config = dict(
    n_layer=11,
    d_model=128,
    n_experts=96,
    experts_per_token=3,
    d_expert=32,
    d_shared_expert=64,
    activation='swiglu',
    moe_layers=[1, 2, 3, 4, 5, 6, 7, 8, 9, 10],
    router_score='softmax',
    normalize_top_k=False,
    routed_scale=10.0,
    balance_loss=0.00012,
    balance_bias=True,
    init_std_router=0.00727,
    lr_router=0.00144,
    n_head=2,
    n_kv_head=2,
    head_dim=64,
    vocab_size=8192,
    norm='rmsnorm',
    norm_place='pre',
    norm_eps=1e-05,
    positions='rope',
    rope_base=10000.0,
    rope_fraction=0.75,
    qk_norm=False,
    attn_scale=0.125,
    tie_embeddings=False,
    parallel_block=False,
    init='trunc',
    init_std_qkv=0.02,
    init_std_o=0.0,
    init_std_up=0.02,
    init_std_down=0.0,
    optimizer='adamw',
    lr=0.00369,
    beta1=0.95,
    beta2=0.98,
    weight_decay=0.045,
    lr_head=0.0115,
    warmup_steps=293,
    schedule='wsd',
    decay_fraction=0.672,
    decay_shape='linear',
    final_lr_fraction=0.0,
    batch_tokens=131072,
    seq_len=256,
    doc_mask=False,
    train_tokens=577200000,
    steps=4404,
    dataset='wikipedia_en',
)
Below are experts of layer 8 (counted from 0) of a mixture-of-experts language model. Rows are named router (the router's row for the expert), gate (a neuron's input weights, with its number), up (a neuron's input weights, with its number), down (a neuron's output weights, with its number) and show model dimensions 0-127. Each number is 128 + 32 x the weight over its row's rms, rounded and kept within 0 to 255. Numbers have three digits each.
Before each expert's rows: a language model's description of what the expert responds to; "comes after" lists some tokens at least twice as common just before its tokens as in all text. This comes from a sample of Wikipedia text that the model never trained on. Tokens count by the router's weight.

# expert 44
It responds to: Pipes opening table rows, list dashes, and the or The, frequent in shipwreck lists and military history, as in the steamships collided.
comes after: "\n", " of", "\n\n", " on", " with", " by"
router:132187134112162154069131093119096118161095193130147144091066116068089147190114120177092154070116168101103131100102130129140109130160125142116164131077148099105104144131165108106152142128115070142141099053149138147084107169127073067079150140166129111122161142091130082109125080145115094067088126128155158134196102126082158114139151126093137069102131131138072125071053151080110130116096
gate0:078096120114087141121091108140084235144178063107079100104119147113127097161122106115141097166107132130101140140147127116188123069077152141186092124106129104152158150131122104195164083091140127102084129142065169116113146154145180186162082155155133118177062149179104121099135121151118089093127150124092081175121138106093129166140075115147168130104118124099119172146144140099153205108138
up0:113153111045101143124101114083107103124122123108103177107128161126129184206134109164067093162138206145153142150117090146065174130124166180115150131119149199106083114122161111132126156078186120146157133070099113178056124149184121159136141152100163100130144102083142106145137108113118095101093139181125147192171136121146133150187152147156140151147143209147146164068127140145137119133145
down0:174108123065107145135112151136128077132131146071117151109105117197142105071130125121135096118114120108103125150115133081118183131097116136106108135119192199182118131123158090144165097103175114133106153061157175154122131162150152109146092147198160178170151059136134086122095125109132132136093052146118145061139163118170076144160152137153085160092107214109148130113154149149111207149107
gate1:080156101157131166152114095066104133131132089119088097112118140102110153183114173136120160219129148091162164155159179177134108083122146117115134127179135129119130117164162102168099199120178104180079134144085175142061137148153187140099102107142089163069149159156165139149122145191107130076110143149129139117145183085156136159137149174131110134123091074103108173139143101073186130100092
up1:125147114122129205106102190140133112162174155104145119141167102093199141128089136096117184088147129182078096117102077132110125125171086170096133141157132104147193107163119125100154147106199116100112105131142126167124177178190156174134127140113149135133073073079081042134123165085116088133167122122082134164107110126085098163151157144125146115073120151177154161172142110081146118170130
down1:143089092121190173106094181194124162152107105131112148105113081127147122087086121149175129119082039103151099140164129154102123131112104139132122204088085121127098085136139123146142124102099091160115158134139092107147173087173094130079141085158154124107106143119169060158146164043095193135096148110076107183115101106178163137146133096143137117055115149128129140151073183122109141109104
gate2:129131100080113151136165121101111219190100103078191098122125110087141128162177155180102138086168139194152152124098128132131134151127160145127084173143082132093086120111104160114172072123119106099095129076100161111101111131149116176121152131157047139188085088059123137102155128100120144126143134095111121166105130151123097139088113129090102120047123130101095143182071105140190112126181
up2:141184104162106078204158145064122124100120103143139143144110157117087117120162144125157095123141086070054170125128104132165135135094136082161163122155129164074103143113096138130146146128077106149126050059116155155155148138115118085125116108120205106193114112111111144121178070110066149178162190152195158090115123142115128107116116168157105129071128125193129165129101141099111126145082
down2:065170088120134102129161058115151151156164144093110122113107106047134191105215153164107126154111101142073162128096119091159183118121127104176172109173151119123107101158107151116147091083105094138095123173133122110098116133131165087148098172144057137159102159137155126095131159100176160146128129138145103106115123154091091216090116129132138129161136106201123139097196183137128078145163

# expert 47
It responds to: First piece of a word that starts with a consonant cluster, such as thr in thriller, bl, dr, cl, sl.
comes after: "-", " \"", " a", " to", " and", " The"
router:112085138099113092096165085079160118157146106164075138083098088137134115138102115143175087181165140137153134215137127133130118131124139162148104146140149155185108121140104173117087155165136089137169157148180164120141116125110193084139141097121074096149120150129128072146157147059177143159118120042118079153142214119120144137054171145154120124139106150067141140185116114079102088150139
gate0:131190159134177143146085154141154162101145173175148098150086072143107114101168149152122209089130103108159173116168060190171154149138143112119115067130142103115139178138125153162193058139106118087190151105087058133081144153130162133065138179156149079118161134138166136107138133164204054112115120155162142105128094127111135146122126125121101151103140087160161129115150134131120106091134
up0:087136120161098087143180167122159155112151129096105105110113101135164109122119075058153149103115096185114123135097139146041155072122159121143134110093119121111122173148171146157134136167133125090165129115129083138131140220120108134137097125066163072088126137158079147153033147104094112079082179099150152079148109086118121130160130103162173092142141137198157166103144178180121148107106
down0:131115159142121194151120028118138108099174160131097117138126140133159179126126121142098127139146165123113126112157193173072107131120118123161104138078122175095135159131138099103153139123180138132172113122050128108145143102192111103083123178147062159153097110150103117147193111140125148184106148124112142111177189139133152068090168117192116192098178122081192163163077138120094139125147
gate1:118163141159071075125139090078135168174111055124128085073137108140144145148150115148080146134132188169089151168133150141126146160083126119076131143114128127100042186127082128143129136145105137120108141078143132125115154118152114132161133072142091148194177084086121119093202088124131129158092136127196160101187137124152074110134168119076098116150129154104059148157104118073182141145089
up1:163129104189141135147121082110068151154109125163135117093189078148093205178179152064107160132077163067125127131099131126101109134142128134131112163179119168066161103126111093185098132084124085161115075090221072135140150154186164080172164148131123122103130129172167105136110111171088151118130117151170134107175129122083174153099086117131149105131171146142136142135118117086142132151089
down1:150127122126110170149138160103142138100165135160053186106139143149141151146175162126110177157129081115126094120098166077142111142148126146163154112168104163133081124150115127128176120114167156115206147126159110134098213120176074076121060087130149074086166127139077130122066162117178162165203119126141099107143165117145113108144134158183102106115168078203121094134140144143083127128174
gate2:095154095105110155157097141194138145148098121111139124092096104177116101081149105147098151130143173147148099154157142123117123121186114170106159138157177160078141075194106048129138122084105143153161145128142153129179145195147185157128107170102151122187145124115168131118094165095081075110108200141124113178082098149100107118154199146110053083136085121119163127099116126082067107144131
up2:147124152137128144073105112074149162181151169141132101154161149156131201093169111135092082135086093140135116140141092100173125114175101011109097118100142129115137098118124163159115162100050188084160112100115130142170128075141106107121159078146120098165130141119074148119159096085124127151098111107086116162166196151122144097131141083143172092092204170126143115104130147102092129165176
down2:113086116120154177142130159126109081124117111113110151176155135159137145144133175085098080110164064149135119105119029103103137130165119155143141118156150108072123061081109143095168072075151114138122172187169129106111122168149160158150172100116102135060167093143152114145134144092075152146084094122142140130118064072112122080147087113115119100141105107152114196151111204082139106092079

# expert 15
It responds to: First words of quoted song or film titles in track lists, plus wiki markup like =, | and line breaks.
comes after: "=", "\n", " \"", "\"", "\n\n", "'"
router:128121135124090119096130123049132112087117220175110125144113117129138119106109166115181133153137112136135104110143139155163141112188103115141183098146119126142132131106115186126097130190120060166158149088105139163143161171087163201117178178126158096146129157155177130095132173145103198132137137092123110080134113101180118082159119122105079214143114080118102155152077136093077075086155
gate0:090164148118115135069137159088164193086139141170113177145124183071061113128076142135148114161114172152066150101158130151117128150097097157145151111113142085099136131161092128129123076152119098099075179124167185156130120126191127164094112142104084120146100149169139173116171132097061189164152106116102139091131123122138121116107151119058096168133170135060054172116086098105136143107155
up0:122152126108123119141158084137076125136135116093130132185096112092122119161148167135157111098145112131154154116104134144074084161062094180132174136159117132125156137106124119123199128132090118139159077088191130147012150123121115127101093149160133141113157124147144143159079081096140117139095083137158119082140123098185102136078219070077120131106146069140090100136088180098163113195157
down0:159132139125174135103161097055157095089124164205179121137148173105145138178198116075141110152068075075129105071132100124136156143098096113113118045133094092166142111079163129155139136170104171180115108123087164061150154130185123119089103144108119130133142148166135164145106137068146108153161126111158146101114123163132142126151131085164082171108162077117046108109128152138115138090135
gate1:151139134063191096114097167142075129108144150125166093157153123172158146130124146163180103188161108130178145170110149123166139162163132147155094118164085116124117159153110160085100100076106134061141138084136047073096085087092098138111114152144133151121180192116131104082139140118118130132163073108154092140123177157059164116137193172151195119085135142154181149148130158153113091114131
up1:151133166109145122119116137073142113144191186119156116159074114092146106107028146137136109084096131167120128109165151122157122175109189080113083148125100145092121123140150148072083143122126123106192125155154205139107186093121112143126128147111143168144174131103162096105090185163129170093109087183162127128140124104171166085165137165154142194076082115076084123195107146133116130126103
down1:117170131154165077097136149107087096076149130128189149162116114118127118083183159106100153118141039130156135115200139124151149176116149123100154139156147175170127123129198136151074221116109122123129085162163067170102149159144108129123189182114140137121135114083154118125157149153127149136169092200099171133111112109163168133133118157131047120107116104065095103118138139152094168118077
gate2:118133111142098157151144124096144119143045131197117106143110148143112158074148157139146105209141133153092145137132204092098124128147077158138153073124117118095085147115156088044111127181087086167142167085091146090072136136153166097083149142124094087126098113112172116128157129141151198161201134084144166090143119068160145129125172100154150135123155155153081094077134073143135146138134
up2:153101108113151164135125145104136130116160161128091093065085126117123073134144137156146085172116167187156144115178123115097203084062106136140121169150148127158169203118093135127141174130179107093075175143118100112115077141140133114084127131097090149161149179139141155137114134177129113102153165099214090150120085121086198158164092142130137059140170119076137147121131126135194121097076
down2:145080133130138128119165121123107118096111110112094106133142187117161140084130147154118157118119186132179127149142138090107142108094118074141161093155130131137053169086111176189048143143135168138107099126074088155121132087156115188148134136090086197124125102163137116107118107133156086151130178113147119111089195104138220116122100113077093091108152124116160093141193085158210170142160

# expert 59
It responds to: Paragraph breaks before new article or section titles, especially after infobox data lines, plus sentence-opening The, the and Its.
comes after: ".", "=", " of", "\n\n", " in", " |"
router:114147145157167135121092142169165136108068199065160097169110073151096111131132126157059161145044179135104073092128160106162137099100126106117150060117093098165163118092137145093145076172134153140152107111105148079168097123136119172092153130156139142137111134131134128152177110149109104119167161128104219097163132101065056114135102135110148114108110160166161114116155118083115108073171
gate0:129114192130111106133141163131160097145104144096096099190115113120162165116125149112107131174118198140175132158150163160069161171121182167114137107074142134149166112129138132186152094161039105106112127072141123104130164164166149167204140157115056074087051143158174119085090114126125117118096141158128180141094143191123115137117164188109111113124145133133130173168101102112139156104092
up0:112177075110134160106167118077125141143126131148101187055108096152153144173125117103134126097200106159102108120112119144152143151148164127085130139133138131047128139122141125187167085133211087110095137154062158206114165104152092122129175119130080147194124075133106098075148123076144159096115096071116143122151096094136160132117149132164147091136154072092072122126142171105125113082170
down0:133107165045158142121105129130118100119134032100095087144140180125176180110122119129125133124121117167135071135179142164177079128116119129118148143108169157161045099135114123102165077164106143113161146130127065067129133133097134135156120138150143110115150069134070146094114178118127093196117096074134153148093107145133186155125154110148131102100119203144130146192185156187147117169157
gate1:112119152104115137150124067114108166168125161159150116164101102133113118125164161117181130105102156065179106115156103111159130165145128146096186116157091147131157121124115154105111101161137094074169088131159096120085100097122155105126144141152146140162106101103120127162171141056152127117068203142133136100200131027111089181088103080132104212130166119121139079157153117110137143050172
up1:087139124111114132173137121134195133129112172098144110158054152101106115083193134172131153118097188110155200124152142132135119138097141151124129078126160144198102142148145117139134154126129151104131114137107086075130105102194129069130146120128181135127138107077043138149164166100146124154166128171121147094129138043142114135119204071147159159177117099112165079173168203137140132122167
down1:082112128141142118177117125149107040123074180132155077150117164156121103140078090208098147120148183177197163172169128141156149094172099167118119162193094099192122096145156131091146121140138128166143129109123165102137130146094096109151065176102140125115099111150192136060101100160140102145167118134109102128199188066126152135093127110112172125174117126091111138149129122120116123149160
gate2:156139062118198129175143154144141210099091147142136110109119038114168114168113108112097095106123133125092085142158055145140130119098140088112129113070118149116098143146122160093180101069112148114098106156134186089164119125136148120196105142126139143163117155138042167151139096147098165150134167122080163139166095104097116156199126151097078140131147100144140098218141118137127173123135
up2:155197137141125124136146163074103133143216141089114126090119185112121102148103133072148180114109117131137172123117203145130130123146085113121087135111122152155138102121126091151183154143090132079102139171146121168124155097142087092128171054115101092139144126098121169143135146155182157140069102077120108106095171101155177092109078123133151085193104095094103132208078136097156135198104
down2:160140123130187147110103138086088110163086117136069078077088106133165116163155113121123120072122130167166154150111136135148092158100121138073068066119201150139185132071139139182060154118111078133080142098108094095140190169104113150153194112112077152129130180138129150118143145156193119083163165118122110130134161144093112114142187107119155099157100164122187075117073142144124139111121

# expert 62
It responds to: Equals signs closing or opening wiki section headings, the blank line after them, and degree or minute signs in coordinates, as in ==See also==.
comes after: "=", " =", "\n\n", ".", "″", "°"
router:105179104151097093187102127108080093074173180133139121133127115131051083141161153103071196129109158141083144106157163090114161175101111124149165112098103136128187152076189170140188130122134151125149146130122118111118140137152130195083120150127136094126098123188139175123076150142147080091136129147086121120113110120084094118128113154140095153133110051073155142100133102071069066092147
gate0:091156140112118139178225107094198110098116122143171181152174112124116158103103145131115188149121173112112114133176199115143173171149154128150109119140116084143149150176144142099191096109168164081114117115126106184083100119134095179090142091102136104200105175148139159124105171101159111112128106154128106157110096119136106153173114126138135196134208159098108116104170107088092114160073
up0:174092096175110149094038144163060127152152130104076075103114154147136117147122132126119074133131084144175136121087073112086098098136112110110142140132110151112064137060118137095054172155117135182152125145096197079164165134109204079148139199171112147041155099125142095098150096155098139131117131091141128110148168137126145091116147140128083106135075138150128139142104144142145123091153
down0:180123107147180106172127082144146165079092129138153116178101099138095146153094151090102112080159092143133099198167120104124140079196124142113086190095088135176110122161188165157176141147143077173120141158159159118092138123089123145097116048187125141065160126139115135085118126122208140135133161118092082121155146163093130090121153115151125181094093155093181137135126102107131093099086
gate1:114164166087160146082095161142148134102067135166181159107114133191156161093157060147106099120070153107133101158126174112070130158135201096123156130146107173109161104124111105179130089122086123167139087146180066104131091106194112155165119096101097128184128156131123153187097086112105112146162112121110189135127193135102131129112094180147184116144160089168108183112160099124121113142158
up1:085116096166165136079169113121156076152145117107089125138088154132072142148217160165130135173129178124166137118103111133145132144131091134162161051070121116152151136131154132086132136100098153086132160164091070105155147117125118104142092158112028124145175179109147096154116157142137094180150149099203153136101108136181150103134099078129155154104126106096135111036134184100164155120122
down1:118136073111154155096131077115149128099152026145117110121119127149162145131159113090164162119157094144069132112159112108109089172106133191151127134088146125150177121150181092160169120098102092187097126125118074135148102168140080150161181116111159138136174174141159167139085102143165059111102141162185173179128094077138196127138121108131097158156089178127158114168082154131067158119136
gate2:138161205129110105146099083082117102102111138123141146098155178109103116114070109120106133180106128101192082145140158107154137140156154081121121145160155150067229197120148156099149067143207067091153094136115086122093131102105101114121095130070120131094115208137100172143125079099139117129120167109130116137150142103137162080158151136132125167088119147100084163127108170086129091179110
up2:086087166157153109129142126134106127047102114090117105068151137119143162180130098133126120096125158128154123120080078151165118110135103094134143101110086179116106085110121154090116124115157152200116103099160167106138111174071130141181106051159123160101142153099228078134188119203127144115123119090140087138160157171080149123169165118123121144131102065112118133116116041084130115106137
down2:141140072144121099157089123134095125077137112151135135110114150189103136082093123110154132078125037119152080159143120112145133141185163140169130128124112124133170119070171062133155126119184113139180158144145050103085148074128154126109179148170112157083110165168085138094143116092175103122168172130110082102168098048167148060165108112130127183118153126143108129133111116092136165079088

# expert 18
It responds to: Month names after on or commas in dates (October, December), and first-name starts after titles or table bars (Julian, Sepp).
comes after: " |", ":", ",", " on", " by", " in"
router:130096139088116174129109120137188144126115090181063141154160146095169183155129158104115129125111144141128173183112108115114113181135136137156072107163114168099096127114158058106097201101066153118185173132145089164138104082095125155154141163128098102098182173178151137172129079135138162154087085126144206106150154107175131149143137085145114190101166192161156162098141098128131136100134
gate0:135151181135136112146089130108162140157177151126106148163061150108108194144171112080183115179069139166110180158136108108146090139097167127145138120180124226091110136114124103164150137128139109117099096145095097154116129136120156098121114114180134111161100180110136104116176143103167169099139116153115202166122100125132175121168213105167065151087116083111137189177115169169137117103156
up0:165112174076139087141102103176131093068103117155126086143178120036117148153186088099172129112099145096102100167127118145133162112115174100092129132198081185156144107136090099127125138156096115079115142122159101208108125151102144151131161239139100107105113147129071108105190150149111122088119065107103153134099092124141147092150088143123151122093108147139148178113159154161147085131132
down0:135102140120058153151155115154138142084180065164090140092154175106093149173135096106154168082127081138114091132177184150109128128120184136152125132105099109124145129148131136130182149077199136049147180141190137065107172159063134150127145126178142164062116057108101098129125111122093150138141113171126127200127148102132185160089091152137098179116140117116120147111092169103152110118134
gate1:135127134139114122098074067144160130080150120177065121138164100111150144131127034083168070135116148104154196233119164137088119144146095125181190112129134134134162162177158201176138134137131114147130139100097056174133157158117121124105145109151087139134126204168125166098098103152109144101125093143092126117118089132179132097163150086154113152115098172147159173145157129169125123116117
up1:142142106141132136105110149138147089134079072205123119149145136166100140144101128174112129090145139101148129158124085054162109123124149114090138128119105177113121131082141124101172112169134087057130214126075109076131129134089132078121111145181088172157102083096149141123155128151148134122140061110159130088140175188129178154126059083163089190171118160108102142206165089146094114107147
down1:099050132094122129125157087133118131111157104102094200153152116143124172142162160159136126154205058118114095154165165139135138183127103133133122115136131213147119091068092078175169186192107093091126063141113125084175070158141149165074096131121168178146118093140130143096098145091073124074162120157118123132158129126134112160150156153137149099097169140139101099179142072131125113144130
gate2:088115121115115095122147124101146149116136211142138161095068104120141100129180100150162142176146128084090178174117141143043145137149150153218169067121080129129140154129141118168114150127069154108131123137084135131128178110180060134130105125118072117094153180124070149132112173132144218097101162116129120188105143126135082063169136060106099160120135122174117130147109114161127141124116
up2:122117170135179147112141130139163130159145148186102091133103084098141179122163153131114153199092123159177171182117164164147182168076122136158173137165128097128095172172154074145109164133062148133157181108122166158180113066130078114147083107173137158103136145144182163148111089122117170087093162138137149103162120157163125060196174113110114168150118100159090142109118165119144125126181
down2:171133107107125130109135166131110154120170125115115139122118174047115124060131170107155125063156132094173167210019140117136149111151098091127086097125072178120144123083129110074163194128165154106148103154148128132120100159141130135138123180160113156155155090092111093187177155125108081163097108168072112143158092171111149118089112133132111146151109171080138115115065109108084148143151

# expert 6
It responds to: Opening parentheses after person names in lists and biographies before born or dates; also headings' =, line breaks, is/was.
comes after: " =", ")", "\n\n", "=", "\"", " is"
router:145144114125088127184177151113191108111161188095158082104125135109166093184172078115108145085070162079134133098132153162148138109089136157091191134125180181161156156087161161170129126131108126129118175127101086126147151083164098203163099153085155093123083103100164184137148137170103151071096153156091138126161107132141116134079190143150107166127098112122092140110129100161086082075132
gate0:142162141175112091140127115121182131106134118120180111106103105180057117128110178080101136153125166185149106155200206096168180094104212119139102134085089101091158122126123117105162089142116104032158098150134115069106143147150118137109111163135131100202138145192066155142113109120150169105116128208093116154144097118141111127154149147072146165102111116126111123123109138097136102136165
up0:170176084126115096116130102153141129115138131141122112168063141130157084151178066165141094080116135096130102105084097113078126052118098100100158137078089136111122153101178150129100102141135077083082197129088123156095117115101129186090155093119108118142089147078099132145217152165109169104107157084110135098165122092155118052072139184136137117148114080121146133105092123140067125084136
down0:088178130128220121121132103107180140109119124097169128167150156111134135132123121120090105128167081186107084255080117152134096144118163110144077165113050137149097103099115146175125146148160125136132113142105121116169064046135096080114112136110143161135141045114090102153173124126122132089065168134141139104165112114132162130081133155128126128145136085148129117140181085144124160162113
gate1:105111127152129144130133090158122142104134121091092133129059109175128158111125131134118120163162176088150074146173102177140106131132071177055159141095080132123122110156052095100159133113089140174160130114142090111074086106128118119100097090170046130117147131116141083111112128099125103118149172180107133142124175150149076129159144182087067110131118159065149102198113051065134158135101
up1:073127128179172082115207107145119113145112164121144139117146111157099187157110118147124110174079107108058157129114098112101138144066136177084167123144110106109106113133145132087116151167125163032107081112082121119116130136131103135111083112093103142089092214115173122141112075127157111075148101140113162138163151081187151091122132087166133068117114074059158122103115101149129093091158
down1:162113152122047124111110137107117106079092147144097139062172117136114105123134091073134160130060121094106116041097152089112120115122129151147129158159124130091080136104116070108170151152146083052121073143135188167139146103113152131133120097126106088110108156104103128141088101125113110134123088097080128112106097110174114091191124126147136094113219088074108156126086173117105159161212
gate2:151115128142127165121136130134133142209099109131137122138126155135144152136204132123136071125179175163111128137131190183091163152148150168127134087100197143153152135164106115095133144105080141084053129105136077125069141128129051161204062158111085146092070125110112163116104115162135136127060112143138214157136133141149100139113176096164147131150084165166139159124119103165146132103179
up2:109117112162143182122144143132134173181136104128189129163088114109161159136211136112099096118101161150118098122119144163144159149172134165133111150135169185137155123111080116121163147124087176129062158120113142170113177161136128182164193100109124129159055111144137154089149106146130131105069151117093225144146079178106141133149163125106136164078093082197139120167145205121116126112169
down2:135111126172093151140135151193160133114109125126154121139063135123120165178131129136111081092114143087108222000153111106070138146129166136172142097096121132089166097125118144129127121165067141158142171067096083135091116157126144115145120142117161103164135126130078106152135115149111112115107161173119159154186093114178141173092155164128127176088185097123123132084113146176154151139114

# expert 4
It responds to: First piece of a capitalized word at a line or heading start or after a parenthesis, such as D in Doubles, Se, Rep.
comes after: " (", "\n\n", "=", "-", " \"", "\n"
router:136113102062113178159156107126111127161130195089128182128129134122085183150100173136114159186139179149117164215170141119137177138153117143063117080075137136178153149102125163137143147149140106150095139154152156138136127146129154097162145143118167100169132180206133162076113173163139188136108158118103095169087152133073087132107147085114151149143137160091146185083153145063125094167126
gate0:094145144133146134168151153151096127111159166133170117155152102148121106069170128102109118040171154154160121114167136159100073100139150101132151115185149150134136155164123054159081121125120152100151147110134104132114164080123107121153049077086116172138105155116126085066173141091080137081195136074162170084137069166081053116138108107121112071114089132162131136145117123131074131113085
up0:114073131119117089101103112113108169108166072146121105136128139152177129134158077138175097153115092135144094173137071155131105139152174151182114131112123139089082113125170108130108126074129145188153058092068109154117134057126114146187116104138092190150102173086124123115124054124173116160143084163152125080147090128144120101141105155238141085097123134151089161137121128194173129138134
down0:190098154142142090149140163119157152109140022153151073093139128096156132102113192103133104193103109158181182165191150166126137128092140129132088160097064087060098138185137153132110248122130123114131118100159127110113123094148151145114195126128135160112149117152120147135081168151180141176113185130120150146099149095130102139118163153129091104146146086127131139169116121106164108148116
gate1:114162094156090173123128125137062094153189149089108107051142191155112111161082164122076129135167122137160148178167169144113150102168173134097129125117103137127135131136092075105113105125060099116100087130157132081142130110133115097129183125117113180129124126119057085081209145168116163170122174106161105118147097118131127120143164110047148159059156144124108172077089106081135120154153
up1:172175110144136138141146111139137180084154073120183120153119141120143131156155138136122185161125096137130235092153123093205081081117145174099075140115108064120147084120187091116109089144088139165111195145160104121139119113138125148149134159187164116130093105164099081130112132135074121143124108152082149039159150065149093125154142167116150113118126114127123101138102121111090123208163
down1:088098167108139170105151070170188130132130076074147147173159134145128147105186088136118095138186097075130089123147105151145078152105116100094164176166104144151134086101152087162154115058090139143172167126139112081125190180142185141188125108146176129128077161069095166139100070143114096111123112165120165108091150099121117075158121114150133139145125175167084121129108069114166150124106
gate2:084103157170132125133165148116154160139116098125177156113122127083138135138194153117171146132117155118140144128104164139092111102108094121177191120063178152131075163133088094167118138136183121151131145130124103180117156107103119134140116064134094143184148185062148167124186100143070136114121082121219114101094114099158140098154194151104179174131161144162150195104083138134163139169076
up2:126112097113160081128121094082088172108093104110080179133130097170138056156146125122140093098153128166140149055134085204160078132128166150134127121137107146095102120174102163113116135036096104129135108108133138127135140071117186121132156108144176101098192150116089056140088124122103144125155182139108121111185101110071120087070112164186111162193118156114125074163132120111115118096136
down2:153117137140142089088158184178144125187127120122140146143110141117103132096082173105143101095167166116163191122094139123122183201092142112150123107094077124088135109099121154129097127134132172144126128103099061095130121113125159128146125140090142171050126155171166097108110176158108099143169136119189060120078173154095119134174111054154129186120087105174094145038111111086138165112135

# expert 37
It responds to: Slashes in pairs like his/her and and/or, en dashes in year ranges like 1952–53, and blank table cells.
comes after: "\n", " |", "  ", " 0", " /", " —"
router:104101124101100134171117117150109148094097143138090096146161124201142115102109124184159154097080163127142112085184211103103097061187118120142198108128155090111123100138123152166107144149143104138152114128123139120132076096122091101178142064079132139108125102135149121107091140177075182177164159136159069069176141195129148168161133068159112133128151163107160119069167142157101143161126
gate0:103158133115098169138160171182116117141097153122110111141128163159180117120141074150116159120123198118166125126172137128091092128145201191127145076147099144097060086099139197119139130136149190140178140147125140196053128097157103137133148129116151100137108149160144122052172162114074123149182083087096073110134138156143090168180149144133109142131095127119149099135096070120118092064091
up0:135121105120110099144093105124166098145165093129157098078116091111095055121159152110065094120101120124105049155130104139162091179148099092132107114125077093079134190148146107104127134191116125165154105130136113115187114140075175114104070114061100144146175103143064125152076110130177067068065164169146150115148130100072135118177108138122149194124154117132098096125130092161131142152138
down0:106127115102141164096159106112146121088128128165125138114096131128109138138095114119160199091077090154160159126089130081116130094203067144142117067120098116164168104163095167112141076135155187169149187114174118140116128092084071155169104123131090114101137106104150084190097126123105157103115169130138104225086137144114131148109187088116144139200148102110129079074172140149101167130076
gate1:133107174111119130216103165129134163066116172129152122117164131138115170199058144210109162131119210114128093148202131150096116142148156143160114143155157154112168158155123104183103130115080116110182156127080097084135140064067109163128147115072184142116059121143113098101135122164112111153086165152097143138104138154085109107141156152124130076119116124123161101093146113087179140115140
up1:167137103101125080114098124151116101145146129073128107178063186104083136109063154142164145109134109082158079140052147122095153146192157175140090118114125076075045156076137143069122112124136157115103104171182155165119108172114139113106175144161123184117138140166087137121157135086055115107156141156086188133151168125144131109129131095170172149084185159165120129162126140132111134123128
down1:113124124125111157122136134118100206139091109146099130139128078162109104083173185160088151157156122128095129151101104156096138128133191179155097120116183153116072137194116130189120135086132138187140123112113106126169125145120214093136075153133164223142122191130106151153090100133128145097142123120166114146097119155123091138162134178176157186124077131124075145142102118202090086084149
gate2:114119130093143166156157157145162135071124067166161179132142112112157153176163105157129132149078095082055150141131120077081133131080150097091135122122111113162133156116159129161119142169120088105198173042101102156184144088172165192131111120115122078169069145143107124095127179177072157140118129116114201158113112156169119145132114143095154098079141131164205147101140141109149125111122
up2:178141202095110172116138130098182127080070127132146167143154082142120185204098157175097098172062074096157159144129138125103099128096140087109147161131064124089135060119161159160120099209173090140160150109140153116160129142139110142136097131130103090190089165154090131121124150138157142119176163135150128181134127110194129171177143109110153102166130158098147125069141116137164120147090
down2:144108106093086131133138113159166112081116134121101135064143149129152128137120139085152044161167116104086088044137109121163115123125120181129119176125064088100177081094181171076139178166110092099149173096101129098137148078080106151142147111140095102108139091092152130112097182123137103107142066167142096160124117118173106113133141102119136132089194175085132217095141114125110143183155